From a checkpoint of a small mixture-of-experts model trained on Wikipedia: 5106 steps.
Below are experts of layer 2 (counted from 0) of a mixture-of-experts language model. Rows are named gate (a neuron's input weights, with its number), up (a neuron's input weights, with its number) and show model dimensions 64-127. Each number is 128 + 32 x the weight over its row's rms, rounded and kept within 0 to 255. Numbers have three digits each.
Before each expert's rows: a language model's description of what the expert responds to; "mostly gets" lists some tokens that are sent to it at least half of the time. This comes from a sample of Wikipedia text that the model never trained on.

# expert 48
Description: Verb and adverb endings like -ated, -ly, -ing, -ical, the preposition with, and letters inside Greek, Arabic or Vietnamese text.
mostly gets: "ly", "ated", "ating", "ical", "ed", "ized"
gate0:093156131140143100138088080160151105161140034150151145123176160151157155157146131123148150157089119075115184112062095162178203177130194156146039124163117142178051105100125114157118171104064144
up0:103164098152155128172172094102121110117182077114154083173115159151140085122073101102138210148091109114135136152127117104150123107096109133136140142101111109157145146117100126043137096136070145
gate1:104155142072143129133140227158089172102143138162130140075116181110121091127127121156143150145154179179182119135130136142138104157171133109126127140098161129148113094097128086131078178159135120
up1:104098122079105173165158181184103089114096119145122118107128113129149152136181132190152080151112115139161089116121122131051089100088146104145069103092097193146150109109149060149097109124148143
gate2:133090087138186112131180125173097086146185091166142121166120133113090143093134124146100155127105084083134192105086141212164162149147150056102125094203090104126132131130151151093133090155143164
up2:124132135125123128057130112160050080098122075150095120130174168121156118117111083161211113076128166125158162155118104112120186141076142135164125122203113134201090181118088101093129080119128120
gate3:126131188112192131136124127097133106099137081179070101152136126138161179135162177114118123085107148109111156128142053110116192159134125147086122193189137095165109146146163050069105138170069145
up3:097141118172042093174161061141113160184113117156121196102109124167122135098132095143115105124111208119173118107111171056126095126155128107199136167157143151088131075125162156117125147117127150
gate4:147103086137114077061114168125121093129140120113083187119142133161083098153111093104158152145099099177105137101109145136067105151199164115148164089093077107134077147106111106114170117106113158
up4:146118137077114153117183151133109152107110151124107075151130133114192028055164141132167125141157124093146173078219162094187130165127115129077172118077155083096174115148097065118154126133128135
gate5:218171104150149187116130117156158021099114104142144111101171142118167139095142047119148146115117135112132123151143118151165081086133125085105139109137096125154132120166119096108148143168138147
up5:100131134136098135129110174149160092091058119100128173076145091123128117159110101109104150113114170106131164120076134135143164134081162152125106131096175087127182157098188122109089151116110130
gate6:063137066150192102140179126123096151076102132145145117109065134138137180135186102157111173143205091117177126080090084165097108164099146124083098116169130084095101125118159090110149189183100153
up6:099107120137098134121068122156091064143173080040096148174156133169080089136188130161163107144130118111172147118113103153138135160096140081099156127144146125088061092090106149154131183148134143
gate7:094191149118070147121122149188132098104180094140177063093161105168160121162145140113119141130151107104126174155061129081141107178130182222074026177115073154117151142102138151131132105097144085
up7:133136166085143144097159161161100098139139109101119094120095161120142142180143093135125146129093112149155105137130153082128153215111197146103100104128123088144106160081149112130091149116143100
gate8:176077188087126095179070134121124116081121150087145140094146104071087137219087110122103176125148056137151132119118154188083144122124117162054117116076155161155109139138166115140116100130120176
up8:064165113133124148069079131078094195122191087102083095106167179114169089163131142130118159107169095110107125140108148112123162126187116112159132111104170103115047129072166122067152151129141078
gate9:142124148188148124101110149095065167131157121168136117112124044081141106070168090138171147101146116173195143118113127152154117177106132119183088096077083121150097133173147114117107136092146142
up9:094052061133115144093110136134064131210097116101099138091149130118117112127159064110139089112109190138116100089184065096135109111138093112122113152073112120160102084087193072100073135109106082
gate10:176133142160144185176173125148131146150082137149076166097097210087084136199125120158097182115190152099084133141104127126133075173110067050110081064118111162135099124060112094132107056158127155
up10:105148167207169120156175114130148148141140086085139153085155186155109133134150122170117107066129164102090116137129151126126138063152134088126172120133149120125100103102088062095145131115111087
gate11:158142131156177141138154068153141119126135213166156112062164154157164133133075082114181126092117141122088167129177135209161120187130125130140121149140161126105202104144093094139159163098134145
up11:158132042142173098154135050133178170163097151080123141085150122138148146136036173137125125172159138149097088099150124189103098185124085149086135090157103134129141165102136118104116110089171127
gate12:135076116149119138115149123099103117099115165084111167134130133111141157146165106080167099149163106133109209122138144171079176154169176124110106087178094158169145116069098174170132117155144129
up12:141137159074104114131104220081125198183177118203185144123104156143162145135113099140138082103147085118141112100152134180131123105109053139061113148098168091130185099092141133115136149140142180
gate13:135168146079123154142149159138095147118190186137044162129105144109057118117046100138108122121163117142144121110134145173080116137160101122097135117145111111084110126182131148136085153111110148
up13:155145137120111137129145131170146128122129154060082131185112132151108114101142144079113104099111149094204100101142073105101097168147139138083160047131115113152041073120146118119121110138146146
gate14:142138106133109119123148156137095072154147198164100128145161195102133089094083128119088151145142084118129108123167143171064131234149157109120106123097067112140087083086133082136119155188092085
up14:130158120104148130154098072106185079108102098171107126109070126133155161128152111148140132147168111154123154107167093090171140105108139166094167112186196094197143159175113127147152174152095094
gate15:114128145116166107117118198111084161133173163084146128128177113148123109171175183093108093111123089110079105150090124161145126107138098139062111100095072138097145115136232127153158154164162096
up15:171100094121129127147152118103105092151145150159071119118104143124106132091165124165174182135095158214101121068180114149070050112115151174149139075142116091159098178156065160122142152143114155
gate16:164143185110075060112156126138129153051147079129160162129146140135122131159140087126183164075126104148089121138161093136147084157136084120061106204142168150116137088178114092140135107117087136
up16:079156115164141155111077142137097116104077167115181149126199160087148103142119133135127137153088073098080109175103149203096135151066121147149106095120131116156152151125085152133091133121130147
gate17:095180151150126062097158164093128085107121134177192162178147104134135135114180136207158117089114137105087129091056122153125132121092146161093114141122155121083104159104138083162069087162169133
up17:119173114127134138126168121131093138107143161089139077136110134156139119088127113162177082117091146093120168138176107180135098064095156112117127102094140158143157157117077119105114163168116132
gate18:174118139083128122137135110077072115076214162128121167080108102148183170103137116140169120168126126110051143082160081138084116107115064118128145123140077167152119113093176110121140134161182132
up18:206168146164188124151120124162132165162125104159108145092112066106131138067110133076118100177115094101112136166100118129101042109170160065107139114088132100142131116143120172110117164167147160
gate19:163130110115094142086147122141135119143151103204076167176178145101107127169080147104164168108131086121167144118085130135112121164189132124136142096201072118073140201103132070155135113099121180
up19:104070142121208136096148157122143165122126103077104181036171171152136163125094126157131135095183113184106123087074078117142115110116123140104161176142101089098082087131103168124094140140080137
gate20:127109113111154082161155101119147088129139148167080137149158138084141096130120104165162175165116111096153136139188150075133141173155118205087092078161069158130141127152133087115098141088122142
up20:122112076143111128156105144170127125116098141157163167153138163089138127199141087150124187128150141105160174088076073160092129151114151131173127127123146091160114127152107038125133097090140060
gate21:113090043102154131184123133127097115151110159172173098187138183066157167145109124172168144094116130063138107057126126134131121185045130124169136129109100092140073140112124120128180139094154136
up21:119079090104086133077139153112135077120151159093129099102123175116123135164099208054066133145108095120087153151140104084152148089098164146172156102131090079094177114072122182208166159132100126
gate22:109151164130140107153142156129105128086169089099095187151098144029181066066048087113114128135153087111158140094121095177100151135168123073093108141127096108094089094089115121118154151106126125
up22:157180097150151150104119166162165081128163135079143104106120090122135131083162052059064155099106114051166136132120132096113139119141090100144146128141102183137104160081106102157150101227127121
gate23:091212156108142132144140141133171119094134099136081099161079149159163106140051101119101129187141126138113124092110085163129051097159104073104116075165121084127079064141149149159135152073163129
up23:130125091126139145125068128091138122158161052125151157107121115133101071117153155138196130125107118052148120165111089122159169084127150150121194085104098143093083134082076151099119126144094112
gate24:139107112096096117090085110121145081160126182168132134152154160127154136116141126091120162086177051065098179122155072135133143112124098147104126090103087141051155134148113089173164154125120108
up24:144119168049100165156091122128162101140155121108132092146103191132105145126115128138140130114086092116123106165129135184095118146126134122119147146121120104148109130138077133157101103110101126
gate25:164129116119108081190118095149170102070101158131135121109157174156123078145158165135153096123190124158151171061133093129128114136089179147141038144126110141098131118149152101163113098146122084
up25:137048080134131168139160134103140182103074196191089195111090147155103122130105188135135061095163123171124162116132134087151164135143143111121128166211086132150153179110206151190140119123128105
gate26:127216103120113152108154167134150143124134110150079132154171153094158093110124123187093142112132201131102173120176082173129142159131122101081145194156120143150101176115123095118101122113153146
up26:179120083011115091124094152099157157151112080096146131185138158132116120122196159152030163169113136122159098160106103102085092091114127170123092149154109115115135079156194153137153122202172160
gate27:129134130083150039092154083144143116142106085131066208159124078142150113142133156117124181143163103161128186109112155113139115151103135110140170168167119134086127109141135134126124169135118164
up27:129084171162129057171140131097131096107100131148049132115091123141113108170182113175162111124144115180090122134110158127134154104144090128159162134069133124080163097193099133117092042087108127
gate28:160118123195153101080199144091130139062085148133122134162144116088061071134127139090111094134138124096110123125110075129168086111060179084068131075099140089129095087108145164156102165133082123
up28:161105138109147130147120126120101117110112113132183120157091152124167143170134115122090133131080059131170090145097115135150165140145130184180071166106167160070103097070090123137160079126169091
gate29:169139126133109120127078164089163141104106135203117135163173152120143125097085189118169098101116151077145196148179126136130130122080143137144138198160143127137127091146094212116074130103123113
up29:049109123156134176180116099112134087178147115132071132138139121145139104153163118088150132145126154105137112144106105144113162131128147099187150119178127117133048115155179099116131070105121097
gate30:125099143146139136093098182068121101138127096128108114080142157106170071135127160168102098111141093083101105044134103156126113136105165123065164139151135135136148154137151142143114122143166176
up30:129127081154155104092144086085065149144133174144105113088069121131124060083156103118129082105144154110120130109115190180125130156100131126196083137091128131134078144163125083171070096107064117
gate31:148159158156135125104119202147116113124145140168141112127111144182173178144146101099145097161162180085091073157141119139181119180127122135059082118135126111126132146132180103175130162138184144
up31:164109120198165057149146182110158135184148107087096110117101100125089165096129125108119064131127152102150141165146100104181103126109123077133112168091101143157160186102115118112140112139069171
gate32:072149140152120109100158170110119143157180077160074154028185119094100140123171160166093137140078148150151135091149114125132115112103184080101105164143140097145154135156197091117045153144213199
up32:083079089174124162166129139102122113171109123136132133090070176178080137124090124152130179142156151169159119112164097048112112135150129155157164134184147138113131180144146182116143151162117077
gate33:107155129074184142119137135128084113131128098124130173129078156145094108137114129133097132082109099108143158071127117192099092209168189090076114113129103125181182121139131198121051144149110103
up33:116126123161191107161087126101080124119132078145146119074179136075160057135131126113116155140113073104088165095092083145081075122186168111130105138101112107154075078139146130147105118088154122
gate34:130110102125096099168159127083045124143158097121145147143117170092189102132147135146141116125203121125152120101081158117143068109074115125137096117110091136129136100150097113138147125131119178
up34:171175122132073122123140005105129121171106093123097152138127130118127169092046091121168128124149128084177151099081144165151104120158162071125108154129131157167119129159127132145127183151146194
gate35:149180105154152069155123137083115122089129064100095097168127097090179102134159164139135112128173092176154122118152123180156123125114196103077118134148075130124183133085177148149108154122136134
up35:158105141145120110127117091186108158147191084105123140112169107121142111074148131151152138117167087087122193149079140128054159198077129132159124103127141199106110146128128078141142082080090193
gate36:132220078112100099142151137103114098130099149141126138129114127098130066102091110079117115129137054156134165121104188169138141075158094138136120151109095100115107149119154125143132160166097120
up36:109123179092074131139111158151155075143159131204128163157044128174136098146078087123132103129098128131110150131113091124129114162108121171165074088106151111128138180093120107114140085142080194
gate37:130199128093196139126126162104129124098140125093095147147090158147129194113121117087098082137134124137075106121154143129134107168095116114105136098149136133150118144137043105135126136137101126
up37:105172123112101148162113179108121125137116070125059138083153138152138161125106114130105156125091112096084172132141164100136098119119187135184185125141090147133144046179121071093161143154163127
gate38:139093121127149141163158161130103093117088146144153081112143092099140111146160133133123170144132147146096141125164117175093147099117154121091072124081141158178162152150111142160094157110108145
up38:119097171112080153128117087100100127143152143140076158119132068150161130149195105152083128178107076123106137167130138210089073124133115115146152092099124054096137194125147076157137156160167108
gate39:136146127170130119164138125133139154161153134096088146115100153111109109168133138078136148148158179172151116095143069144137141157098184135122157157141056143126148033121103109095112088105118149
up39:124090115160098129102150089165052130160128114119130148146222113077107118125110140133151085127152109126218159120198215242086114188146055136101136133146253116148135137132156111184108179157159102
gate40:124183110115146128137132119114102129140135101177090137106033120086134128098143185090131165120087204142109167115133148202112139168142138099119102105157120170093172060116122106201088142154040104
up40:130145190122103144134159074114114133125135090114127145148114084171137077163178126093140159158117195129150149130118151138141149105120125140128144104113148115153102087149172116186152105172073178
gate41:157153120142133107132144157171143153052162112129122107043125131047103052133144078136117185116093128179066146086113144153068132155199115077153061089142118131136084128147163127149106103176172140
up41:078127132137143111155088159121084150239172108143167090122098158140147130089160130140119094180094098099140128125108085169137127159061183189076164163141142125175086092167188096136135131122116126
gate42:189128121147133165150133068116113088095129178137115134105117105061130127114087173127167171159126123104095162101058117144096124144105107167141128176103181140128066106186121043084142083096123171
up42:107136119099099129140124173133128139115094122126162129180148156179100138104108154111093204138163111163142145068088154152119141129168106168121117119095110128092139137159103146086119127148092114
gate43:158163166105108185161116167161100163107121078123127118150127168145166103103113180072125137183176159125099160134065158162100118157123116111103095135136159113117085115110155111104115111103122168
up43:102019061146142094116124131114128140130194134146104172140095141144126148099142151164120077124139140060152155162119097091120145146135118145150160105115084127116141141135090125150157061135133142
gate44:128149128165107145181098127140133097105166179129121141100166115130173080151139127140146206120133157075124138123098074137186116137105156150093109080129145170189178173110159159142171126134079181
up44:185110138107141170126127164165168061119143114113084150128058079097133045108116143130076123068097130140103186166165148100099139187102113129114133120121132083100153116142175115105102098154142107
gate45:135103074136132158156142084157113130078169140126157162124140137075152117099116099122154086118129134094137131116114037151115105081135127098107103142152128158179126135107153161162125105153126176
up45:120072078092129108091088088139147100158074159111120161111155205158108102119118123147132092170149119141148189115102157107134096112169152155103171069088083105144111141144126106127147180122171118
gate46:183182065144083154101142119112062130148175166143119096145155136088161128198159041130147051103140109092099148093082173207069169188140145100099111102125118152137133099118130092143172124104183148
up46:110107099148097133118051134099094123097172140125140121134108113198110182139113145202113058085169170121133145098137158210060139127101105083119141122127171146084159064040130120125111157141169127
gate47:128116156119072116203100139191103111104141158171115162195104176119132101143084175101108154130165192039118118104125099153110104129086113182116119072145135177135118137096132107136127127158158116
up47:175140126137210095157106157137161080142097172095113109091153100109175139150150106144125141106155107100080114112224164122165116123114133123178051196139114097064204128100131091143071101110072155
gate48:158134141101129102142127083123118121108101112165118122157102196080166197172106127099092137186147048152149072149180158173088136154155166166119134143069109101115142081137149056103146103070154126
up48:114160105106147129131196169139123140193124144083120191165136114105084101114104165089133102138085146151186117072128159125173137079080131121099111095135196150157083159110141141145139102124080052
gate49:132126138131128048089176141176152117127120128108190133166088089155153130157131134122160135145183149117171135118076116147089101130070130134100158046172141145163126109166180168157099136134120195
up49:083121083136146151119146179117136097130105156106103153152156163090130107078133081145135160120108143134148189162131123118138132108094140142184129181132163140185086183124140099128106108104136096
gate50:095182173137175106147169124092112141116141136132136124115142177083105107157095157160181135126159143078186101139132166134152071158162120144145088108153140141128114134149111139112151148163098128
up50:188129153142119146060151164205089182142127173141121083135168129118153079106125137116209092156164112152080149154181121110110167148127094191187098099143146154158144195094177156181129132121111128
gate51:076088140189143122137179187207102135136137126141139128131115184070116126123090176129085083070159127151153202107184114153204105109152171121106115099107120124138167115111124160083139125121098159
up51:155129174109081103104115115120096089124118111093098116082166153184089143134117158107115086101163187159088093145142165063140181144106168109138117112110120062196100107130137212153158151142095123
gate52:124094123148168110226122163134143081113061133064182164169136154158118113082102158177127162126145104051113164144085081125130104138163115110096098137114105133200137149075097146076126126111126166
up52:126179115152104085121146088126138092174086121183116099146157121128085164151137183164117189131076118157133114094136159106091172088146178183140132138124108145123142105134114144206112101195178076
gate53:177110094119106101163071101129085158106092145112085079119190116146174137109190111118125167158148131138130194134063109182141018145135073120097116121198139135118161120120167099134136137113159194
up53:144145122131196104082115096132116128141091103132151129131209118097081153132151115113140175155086117191126134195180100097051079170147097125101110108138122145138156122140088095141146041206144091
gate54:130121156116142176064123164126084106122135166163103139109105121155133137192132133093162076142112088129138129101124121181125107085097194124082064146131105131130132120154136080078195051132128154
up54:127154072102143129138090173102179130143178092175127101103084093133101108082126189163131184134099163122088136102135136109138143097176112067120180138127113114123110153158096159105166115165093174
gate55:150131170154053115131120162087089168109157153080119118156162132156150083112124133124112116157155144121073146143086159199089106110149117089114117160185149122146132172071169100168145106132112121
up55:136071159152171132105146107054099129177158144118078119129117110076112130159165129140169130089129089109158113132192157152142082135098159136187136104163132098067128098121131162072217212073204144
gate56:140114140139148107146155194138128164119080164157080138244147182149063159157155085118118232132139168125101079130100074150112143131119139154119104107097136086149097141184089138127118144109169135
up56:082137130091189138128130197093122077120134126111107143179097138073057103124129138141082099128122168095191079129075088096110128165095108142092084116121154095126103136131016159069143151190144126
gate57:090095135127145088125159142092111134157119127187120132163131172137090164176125144095097069146108118124140111124173090162100176114136121089105095134114150073173159137091154144187085157184071145
up57:115147131155125137103164138110104147146136113069155187091143083160087169126159098150085142104129188147151110106086149094132113124147159142136142057149121130183117138114135177154127172066158118
gate58:112101127117125119161095121126145117059135117129129141109132169088129132132081098074146169141118156144162138144086129206170127153097136132148163200170106133196158069100118115156138171135150163
up58:133146103151124104136114134098083164165140128068138135110170125075116137091144173175116113119121128204145081154175049134081111151145100100093119074064123092162134151159126167155122101143163096
gate59:137155125095156114144101110135113194107137149171113146117109196181157084143166191108159142080124112163151161169082181187193136149137135095079198118123135135138060082147118167134103160058097159
up59:083083116119112111142119190117085177046133085054148145157116124142102173152112187115161164092115140162099054160107162170167085101151160090099162164136100110143131139099164113126127160091084139
gate60:144141153169135148177184153160145080163177121175133114152097117124097136147180152140108076112149146135088142113136065166140117072156149125125132132129139163121097120170181128159151112134176114
up60:091103205130156117153138145155108138065066136110099090195125084149125128180101132145080128128084136224140102147080087142105127134167131144152125103118139141134117111150167136128114134176134105
gate61:134092134126118184117175056136112067138127113154116144104149118190132118110059132118147116143112082146094161154096123183133101179092102109129149122107088129137127108146115085118105122138094190
up61:119057150148156184103134196116166152162140159177187143171091173081137158067183103115146179149108187161138112141175170136116131158093124114120114134128132102171130147098154075182126071094119056
gate62:106139066163098094101109107143102145188162184170139089134154096099151119148118059087117137158146150100144158176190058139144095165104129110134071118140080120060102088136166186176127139135099141
up62:100101152172112136167111103175077132161148185199091183098148059040098109184168112092094080124140138144143135106139134136178138191122125135148099146131115103097122157151056129116133105122126156
gate63:070107151118132128109079100083095134134151145168137131140113125093110039174127088041157076172125143091112116167160111181109126128080124084111045125153146139159098116163159152135169111195109172
up63:150116135141132114133124144114119121165127132165167173142225099149147144118149222184153111135150145112087127114124130151078139123183127134046155181127075106119104110147156182175132132134066132
gate64:104194154105131130114176143127148128125149130168150087186120214139186133067096093116136141119125142142149113132151098126074181137115118099103132101148102126150074207121093112089104112118146160
up64:156123120086118108107136137109083094147154131101101107128130163074133164176138156094156126108103101071116150129149167105120161187151075163144138159135071111096122129123140136114179162072136153
gate65:167153156124143156135061187102110183151123096165121149118119098146135112086121183056123085090129111117094124146139102180091128163122151178059150114133091090113102151161075046192115108164137149
up65:108096147116175131101110140167100135130198177120122134116117081155118134156114168152076111126091106059177080137125121113065168155123116089192085110095116115159140157183115133166174129078133066
gate66:143193117108099112150145140051167155077138133148097167110161140143168111148092158147106145152174113164111133146137113171183114142122131166153160152189170123133150124083145075130145172183181193
up66:113112104122140165141107173148108157109092113116128096122145091132114124170109127112106142130066128113078125117107095059112123083165108160142133151176123113087109146079151060116099105106164090
gate67:212146142104120134122157133093122099094106184103109096120133114130149080118136131085166125099111114121182181142139159148180139212124167116122122144135166150109084156165072161147128112089151163
up67:113076175181152150104155102121115066083073132104081137142151110123127099139092155138117125150168138113176169118107144122172102133157147110168096114061157162194093149130163118154082173195118139
gate68:137166149151217123149125118145095156080125146175147178146111094079087146126121113103111173136159117177106180171123176151130124165133142166118094177140149167097119129095136120096171088110145089
up68:169113154173098166154123098105118140147132109127164132099204108142116130106126120103137124167093136117130083131124112090095113145168085195127105103150136077120117170160099051109147143140138139
gate69:143118132160118060141118111120086154055186145103139144119121128157147080152103139135144134144068160120148122116112137155139092120151147134073096138142091109099086133119192196141158111108134061
up69:140089077197142085117159140110124140138091072149139160147101156162175095105111119080105132147158123040093116156091119100187128131117154074111079130178145117136110083135170130097140116122205147
gate70:204160158137128092077123140069134067079131124136102105146155149147088129129141161210118121146171154107139128110133056196140148155137079101097129135156103092166099127087169099133126074114113141
up70:115138123094165151171110144130059129100109148151103177114159106127131165198133117098138206143161141138150084088066127120193142120140183180116147134149151125142125124098105127100109099133089068
gate71:143151030169143118137211169113160094147139156085159124157141139122158091117145137107146098215130139097134109126146165147101118133081101148142114083122083138150093134091113119133074112151114168
up71:157138109118139072092145162173133162124123144126158173131134135082155094150126129139117132114083126177137122081173137089118161183130074111132119049064111086145103116116110155137122160142172151
gate72:170058157120103078160151137104097117062140155093151097135105120127166164129164130119142146119137124101149165147191111217133123127155126143143072106151135092181142137155144083151163150139131127
up72:076155083123133113191169103144080182140114071121119149166090125229118188029161161084051184100122156182160105133167149080132118093175173176163115145132133131121134125162133118147156136088179124
gate73:173102139157181115127114111085087106129169201115075061115121150100118077130124184103182203153107140174153143109208130105141091150152158141135123128123076172133088137085123145129160189148099156
up73:154123124113111183184118126077160148145068108154114128103140125190063073178083093152118097112137135140127168105101114178134051126080112109143105147147130167077080104107132123124156081088150133
gate74:124144113202176134143102130149142128128073148132122140148149133120112114121106106142133103101112107163095076149121124137135167113160105111065112133172181118126118106137126178119121175116096110
up74:167168145062139127093119149104136151125164120124057148091178124144132114141157107184198123109120151101113137113092161128130158160053175090149117117165123134178175147124085084141136147146155111
gate75:165138105159080110182120155133102114128171144165147132143166116089134085104105153076121128117130121143133142106088164097172126127142120136170106131129061188164134124138146087183127172122184101
up75:124133177115128107132100148136117093169156138117162152119186107158142099142214144087147094124066178227032075134093146118211138170157137138111127154106070190144084120132152098133107229165129129
gate76:103172128109158169131177123118138107121112144133100093194127142128203116131157078088104118114078120152138078148148074129163088097119127074147099119165111124112127109153102173111162126058063135
up76:127134121198128117110143129139155155183109121134146142154148108073171144150130128130129097146118123092206084117109087136120058115192152204145222158216124089107100146103161102125120147153060133
gate77:144179122147163128158160160123213160141137120072142095136142107068143086169139145109181118101075152068131156136132106111148119092106119179051153146117140130106141112065116036152130093170152194
up77:127147151093096099138122167215159059164125179112071082158105097158142188132151150156147138060085096080150139105164092131143153118204199112112184105107168143148157139112124172116096229164131118
gate78:126142113175126105117107167145174127137142143149101181138148183102138099134108143134176142104131142118126098116193115185078132143175084141093167106109152121126160122186102133155127158124108120
up78:115159155088146121169155156158124157111163146122140075132165099149096134169136127128096139086068125067177187139191139107136102160059104157186075090170127193152083156085131141138109114125119137
gate79:136138146113108123130105095108168104120173147169155107133119139108090078123124131084146189127138189081149160107196171120131122137139185127075093160074154158159171159212158153152135175105094152
up79:042159131176127185058179082181116119138092136107167160112156130096178111151151132119178148139164154138155113122173124110164122103130133146130130119120112083124141181100145095178137101150099114